Experts of a small language model: 128 SwiGLU neurons an expert, a softmax router.
Below are experts of layer 2 (counted from 0) of a mixture-of-experts language model. Rows are named router (the router's row for the expert), gate (a neuron's input weights, with its number), up (a neuron's input weights, with its number), down (a neuron's output weights, with its number) and show model dimensions 0-127. Each number is 500 + 25 x the weight over its row's rms, rounded and kept within 0 to 999. Numbers have three digits each.
After each expert's rows: "comes after" lists some tokens at least twice as common just before its tokens as in all text. This comes from a sample of Wikipedia text that the model never trained on. Tokens count by the router's weight.

# expert 5
router:546504531507501503463495497463483484496520490502496497448513524509492532511437499476480507493458490496495511510530477531565508499493536446517493503498512517555485559505501502525550511505532496498497522476463495504483511539487476456510451466529472481471500508523554453529480491533566496509532496500504484477498503555512458528492492485497527496496496510512483520499495504527503534491525
gate7:501479504483531483485554485463525514477498520503474485478499499495509512493495538495465456458484500466493511569502538544486474493485530487533528476477472515496527525517460493492496496561531485537516484481537495493496482478553542478518522512495488489513507479453541516527486500548495477531520550521477509474516517477553510553527494475509482523550506493507492511493483498472509524480506
up7:496503503504542493523484517521495489504483493513476480520457522499550486463501537480515510507475462542467536521515495455542509538512469529511488483517501460524505486489515475508534464490538521494543515504482502488501522558483520477536507516530495504523508522501540526507509489488440518478462493515534523492490483514490434525494459518513549488502502510561542469543511497500479498525535
down7:508505511547466546479492507481462547458473466488497507490492463483488511496496514523530489452473482501502553480482499533497439456514517481526526514464491520546504464498473507537484528449477538471488499478501516497520512492504473520533484515535511500551502483485536511490520543451496511550475513507497511508519480509508501521468496499509489536457488504538509515509517487520504515513568
gate8:512485488494509528495502498510434496505469525490523489491495514512503537510491451485543475535501479508522446522519519496536524500470537511448503541537497548466467476518554499505527505507478508532516493473493499459484568524518513494552497475478517481470501521521455537515520513502515510478477533505517533484500503491468509488480494495491512529495531513553568510496502505497505474463525
up8:489505500505511502567498561511482514493487499507478527528508460532479453463521514517496513502539468537483513456468521481451497483504449483480494475507498514513485466559497465514532486524481508457475504440536476496512528496508494552481506504527549502467468482500530498462475470499538536488487486533513495501503519516514489541506510518532528498484531507488480492524502490469501525529470
down8:500509506502532519533487545489512517483525496503505485541508470487469445491475513511489515511509523533494519425517488490495444518480484494502457498497502509570564501556480484515496495466522490498508488476444504489486496503492482537501497482519504519457500503512520475478495518513473555503492491501510450491460531506500507466536550517499497479496464549508460483548488520504500533523504
gate9:493473466500517493471497514481481527496476502491528500524476498485460480477446500491528480523492494493532470464494523545466504491507498506466470501536487500488497539555509491502506489507487498493509465445488574499510470447472509495500548487517507465486492510453502527479507538548519495519472508517462496520475532513522487483479547499497504519526557481488497494519565555524516484510487
up9:489534503516476472538456465507503511512492512494506471493513495514486504495553521515450509518482521514471508519493479493434476510512528493438520466452463511518506498549458509514503531510500492521472499533475538490482488514503522503466498499521451499537528495506459492512536495468530479523474545485488519459474492478526488533507472517483478495452529503516485560536499469463516517477514
down9:475508519509501505514482506486491512470509467498486508494500491495486523518488534523505483514485521482513485496536455507454495525422508499529489476531472483474488529481508518483450435498525515473505488475484485477516512481528472561496448540493501477558492502476526504487530493514502509485479484505452516482516498496489510451468541489462529508445481538507460503494481483441501483464523
comes after: "\n", ",", " to", " was", " he", " were"

# expert 0
router:503473540505482494550476531482516501513513503506505484486521545493525479507511496556488552497532482447502514499499524523452526467497486491538471537496473475486509494469524505508468539471495461505530515472506516475482515514518478520483524473499487525479479466495537551543502491449496502516463448555541496488507499478528510537518488492505481498510500530515531495477519493477452456457496
gate0:518505494529500526489496535549488502503536551523494498478503483496505468563506498502471557487523515477529502552539503518501512504498498480539508487518508499516471511520507482488470521499506435506490529485464494534448523471557513494497472516537470491501493497506513555521450493512478488492478478504473510506430515476518493499533446473513509498539497509464475494500458508525505470509526
up0:533471502527471508530477532487521561447507498492515505461493520495488492506500488543506482529501521485499463511480513523539496492475485517498496483490516440490487564506502498474551511558523502476499515514500500446456518542489462512549503501495518496514490502548523509458474479474488491480497472486465510508487510492511476478531496463450493520492451491499499536526488524546482513546513
down0:467510487451510518516520524470500482522508468486501521530549525515516484496501485471522484479525474499473524477508471512496495503489461495535493495522460532461483488535496487536472476545518480509508521509526472503466453522482501458532429507533522504499512493519537502525531499492522480482529535490560477520556540549514501484488505541552526483514489507496502501523454493469506503515523
gate1:480557511469534498481475535490489501475520509491496504531565512437533487524512491506495546511495527520507526514495477463539490462501493509508484471495482523523502490502528488507494499495493475549496502531521476533520522513494472545468535495521489465496547493519485470476481520485507501518471552535516468479475497504447502487510508506533517525495494513532503552507568562507473499501473
up1:515505499553515471457477517549514528526515502557501478485461552525470494551485503537486496500504533503522569518499491539570512483471467523487495506502474521498535489482511460496518520484496480485481528500486449509515502556518493467487490498495504511491507529496507490503517467444479533493493463500506508462498504491500515470461516505504490459461490490531545477513461507523502507508519
down1:490549507497499516483492481427478489523520542471516485538439526500494476509505479499490486510511506512490479485484529501527508510465508494496501557484486468514514473504495524495499478512493474505474475496502502498523534559491517467510498526497481548513453557511484464535556459531534505514512502496495491533478489489559524510451527515480497463468536494482507493528481469502543483523527
gate2:498482500478485505517460489486558480493473491518474497497457540533500477470507505511490495537464463524496511491500579467490495522467517523502473515502489498468476534480524522463504451488529491528515513471480502487581456530486460455496522502508523507497511480469538525506478477509529499504535480496504494494485476457503498512522475511445492515524472521498492493545444481482517494496515
up2:552511489531544563505482549472464461451486497520521525521511510494482518475495481437511429501515506502513487523455510484499484541512505514485499495518538522489474483516488495503529508546467506455431513494491538542515500493517498496523494523476501481513490526513529515520518518474485508490485481561529510495500506496488523464456507529490498522521492462500523497501524508515477469467476
down2:498503486496478517511515505491513521500458525454507495495507513537496494505499527495513473542524539514503486507457510536480524481482506569508520491513494496492469517448481493510489470504500518541488486493502544504549438474518491519506457509509530484499455493498483496489449505474515497555494510502557502472476500470505489480506490578460456500510499555458477481494491531454492494486500
comes after: "=", ".", ")", "\n\n", " =", "\""

# expert 3
router:466467473458491504546478508508473535465505492512534525520491491469535531538480475513470493468486553498543498518516509486482460528471521467500496482530503530493488476511502489471497500485547533488483463510483504506479501499454474514550476515531495495514485436502526490464526545498468521498510539512467499523477508466505529467481528473514490503471491514485521451532485530486533541464499
gate2:468497513474510484482476498506453475483511526481556477473500499521476508528543466515519477498441484510520488482532440551470504493498492514529479531506532541484467516513502466511501538540453506479443486510491487514480439499456504471466470487496518436513497505498476500479489497506489471499480463491514527493511495485502512498472514476497485490526515525488536482524537505498457483455476
up2:503490530468522485490483473528461441479492510471532437491535505497511512500515491456513492447465492508509528531476462530471494481501475460525544500490535458518505530471504496498478490506533508456513516495485532508516496557480499492473482554454519481507482439512506461487547512509513457513496481499478509527490453499493513542536498496504474512508491503517484520489531516527522512488474
down2:501502506545503541489476471497508500531496470537497503536497512516488500506504516496419505457473507465502551523488468499492488499505512510517520438536502515497492498454488500502478527499459536494512499459515528512469542497506479522511557529493490501555509476510523480521488520508449525476521488534510484454497534531486495523555467476479474491479526501478504482510456526474510544519499
gate3:501528525493490484514512499484503517539466470486500479455551540504526515499533490477502478472504501515523443501451510484538478514458488484488455509503528522520497520536526477479540537514531494494519509486482550519546493527500507514538493483496507546554528454473509505503486518481494452487498517464473476509482537503430522451507481496476506508490522493506480482458510530519531506492500
up3:483495485510498487482492512496507481527463502502507493477477464482468509515507475522490493598472482503460532484504540524486487520522496501496499490517519532531494452497474522497506491493451532506503476534518498554474522562485512475479495524504524503500505513500542483530521475516532523498460485515496498516489489526477494569561446511495549479493512516510498526486537541503521495482458
down3:474493487489516512499497510545517508499475493507528493465502473518496528470486494483515493471466524486482466503489503487554501453510487415486513527522533482499522470494495495492503517539518507532534498468471512531496470528522513546518495466470502501479486517539485505498515489505545502544491559505545529517537495560474471548510454474499473485447479501533471492531499501515497490505466
gate4:522500487504468481475507535495512536490473488508557485471482483492530497492532509436497475497550515525537541469460474492520465490516506505487477508471486514514528528540509503517494445488513505523480521509462478528535490502501453532474503526458463493455487473492554517505484503524444484473490494541457509491462511477509480522484523476493514523523494528495526495529462492467518513496466
up4:469580519497506493502486496474505510484535501466458490507482496471501502518516479534476499491506484509492469527538500483527501460495529511464527476505494479501487504414522506490500512480552495525471461496489476447530479459501490530467477480477472477516513462485519522502512497459551510489493482512502497532492478565478507483481520520474491492482499497507506522453498486423498489518486
down4:526513454466480459495522526497541506512480478479531527481490480520502502510515499492476478498529490539490517511518452539501467471512447513453500515555468501528542511516501484480506469470518511521497510488499502495478508467485487519439489515499438471468481522513520485510529516491469501482506480483480501520527469457494481495505515454438467514530495537484512500511473448496517446515471
comes after: "\n", "  ", ")", " 0", " 1", " 2"

# expert 2
router:528556535468492512524509538507539491487490504462502517514464483491474468517496517548496475522493543550500476475486481484512482477480531541471498476477530494494460492504536502443469544482469492499519505502505497457464530501534473507520480461506461493482562501480472509469520487510520506477475510495491538517520433531476482502494497499508487516514472506559465485530489517499518491474502
gate2:479551521492497547534549490482520529510525486494511517505556504513524480503535492479465492509499527504485523498472526513432507495505498460504557498471529520513480483505467520481511467511502482488459476487530549503481496503538463480511517470534458508441480475510444502485496490492508493475529487511522487490487482567485484545519520483502487504463492456471531505501525474508486489522515
up2:523476507493513508491511529526446531496479501484528490504448499499540490502487525513508484517498493494470463524440499558534469481528463481519488490511539489485553472512502500513495484472520459503497497448501480454498507490504491549525514465502492487490495574526467478521511496428505469490475500550487513528501484498511535521508500526495492532452478494482515502503483489479480468510456
down2:518508471448492508523453485469524503514478524500466496523477460484474472514486476484478516491507543519486557507553477515547545511448497524514525488478488501450491525482507518500453487505510538515515524475484517487474548492494513495488444541456548533541464465499490473528501508473484519503545494509494497500491502493498466522525499519492506486490516534504494507510477481515517469560500
gate3:481533546514460460513473495480510512483505519490513525526527538496520524527512535535489541516494481494474477500473476487494503487436477497487472475530535518508506532475510466479493564503450514543518471511471480483494510500489560504518472510499502515518509527496497527488521485495528479476480505508461485499464546504474511493501521479495562511491524460532504493440451473535512488505533
up3:510533519513440515475511460480525505505509520474496477479477504563503525496438570521502523497492490478537471514577472493527514509497542474506504519519522514508536482533475493503468526456526493495499530513508497484513522488543480454509528502529550511519528540452524508496488522521511512530505471503498496495519507484487497520499465518523456490530505496493458500478513463520473511524494
down3:512486475534531518479526481534522498505495511518525470502474512487496514473501468516490506450506501489488457456531482480469477492521505516513497520470497509458507455494474535599566494489485449468444491486484471576522489485511503482461503484511520480490524507464528489496515488524497521499544517493529488541474483485508479516506496505497471492446502468476497511500495522485512508504492
gate4:472519491509434569510488551485501520472500483480507515471488502512501524483464499499500487506519547433475477520503496476511497469468464476498530526482527487514503501486502491482515480490479489509505519486527469467459506505475467501541493466494468466528425521446462476486504505515539482507483520499494498491523515562529495501519498437498501505469496531506497492541531518504507472486497
up4:498517503523502551483502469450499509512500503483498517511465499505487463490516478496510523529533476457502483528487506513521479498473466482485514523465504508512493511514500488458516478508501478480458516437505485467485521462505469484530499485539513481516503497461467502507474478495506468502461531477452482488546480500489437511513508455511508524524482457437539500564553501508499522518544
down4:530502484496445463575496532509460476482523499448505515541507477462486516490504460446496498484520523460503531472504529473500489512480497478515504489471512470511506520521500479482460533525483527519524512512515533493506535490497488450504538512501488563466441513544467507469482516493505524504517448510503522482539505488528523504490500476540486481493499513497464498507493542488470482514511
comes after: " |", ".", "–", " (", ":", "|"

# expert 7
router:483501460479512564462512486478474537494492529499471496473512529490428540496525474507490494485461475482488502484514492522506529480491465509532501485478503463479536505493510490481506522516510537508472458481495503493477539465526478476446518517485523454483528519545462509497507510522502505484477525477460462469482526504529496502503538543544509492496475516468525488513495431481526486522508
gate7:517525511500536506459497502486437564508516510473538521513515535505525485501457469524546509482489539497512502509515519493503536465502500519533498473506490494473529526525484504485495497501476523532467518499517506502480521525520527525517498500477514499488490469496498492465538530497481454476501465475483479502486546497504521464496501460535511490443497507503460518542496470465567473519431
up7:514540491451512514486539477498495528492509499443519489455488518472478517457515499529511456453483494509469475507461495507545505526481465491505468500499524463489547524470493477484510499502519474514483515506472488439546498502519485520472504471492500524497513514469492467469489486486474490463490481502491505478539558489529504447513522516539509528497479495503436487526520481534492500555511
down7:533485513469501491506505485510518513487516539536491518486476475497485488531551530500486501475461542482508512546495490547490476538483487480527468478548440505506504477561561502502464487459507493509508550497509483525474474493512495500521523497465478476492527499501451487507470520518500479496499526501550497517492516474530518493538488474447517494549458510473495476524505485523493468456515
gate8:480504499491490535453495469452524525492449463477513510494537467467523505520518514464487515506489503500502518444516459518508496470470466557507501502493489538431524503487544488533465503472468514505505478473490508519529524500508501537476473495485489505510494496505519522533540524480472488509535544517512482497515545493538542490517468504476538512510489548478457491531490460510496475526495
up8:499504503513514524528484499510479453511469468529471510496476521475507470490492475483473459506494519467560477543466504496548491457486473509458476486496522528512517491525515521467564568503500467483532508479514520498502465507498503499502536526536503458497537479504478498493496501501491515494415472505512451513474468440515509515520499494486493498501488487473502508529527485484541531508514
down8:513462531516540523501501525473513483498538521536524455537496491474542554507463524506491504542491501490476512479503562576509467529477485501469516505518518556428508525500527483530503432531503503538489511515493514462525515455488504468490515482503507517512473488520505513502466493526491513491496479505486488479509491492506536523484509519481521524519497527561492515498478488519480489492504
gate9:478482482507469456532527497460478514524483482473568508464525508508492506507504450487508528524464521516507493509444429472505477475494530540529493504488502475494500489508481489527533463499509512552540465486492518508524546502539450500539444527489516462486516509541453509503537494499487479525490537484475504489471507506511498515501467516500498535504489485501495468504476490501537499484530
up9:517503524455523508489522470476525442488499531521501494477492462510514537509473513481477503510509513546475473517462518495438522533504476521501541507492507509488493518471457491496478520502519492468520517522527489526479474479486545469492508502471478479472493442487538504538502477521497501513513507536535473559492469548496456496477486487512500544485561516508490517477455491454523497525497
down9:543532488461462489507498493529495495505469517521467457579493493507470485522539498506554492501478473499476495468547488529486497477533501466471514502547529514570524481501520514478477457510477473504470506473529526484491502477499483488500497513515539517511476496480495531523563506521497526474500502500522475514525482450523498489500494492502506464515495468501531525507510482486562464528513
comes after: " the", " of", " in", " a", " to", " and"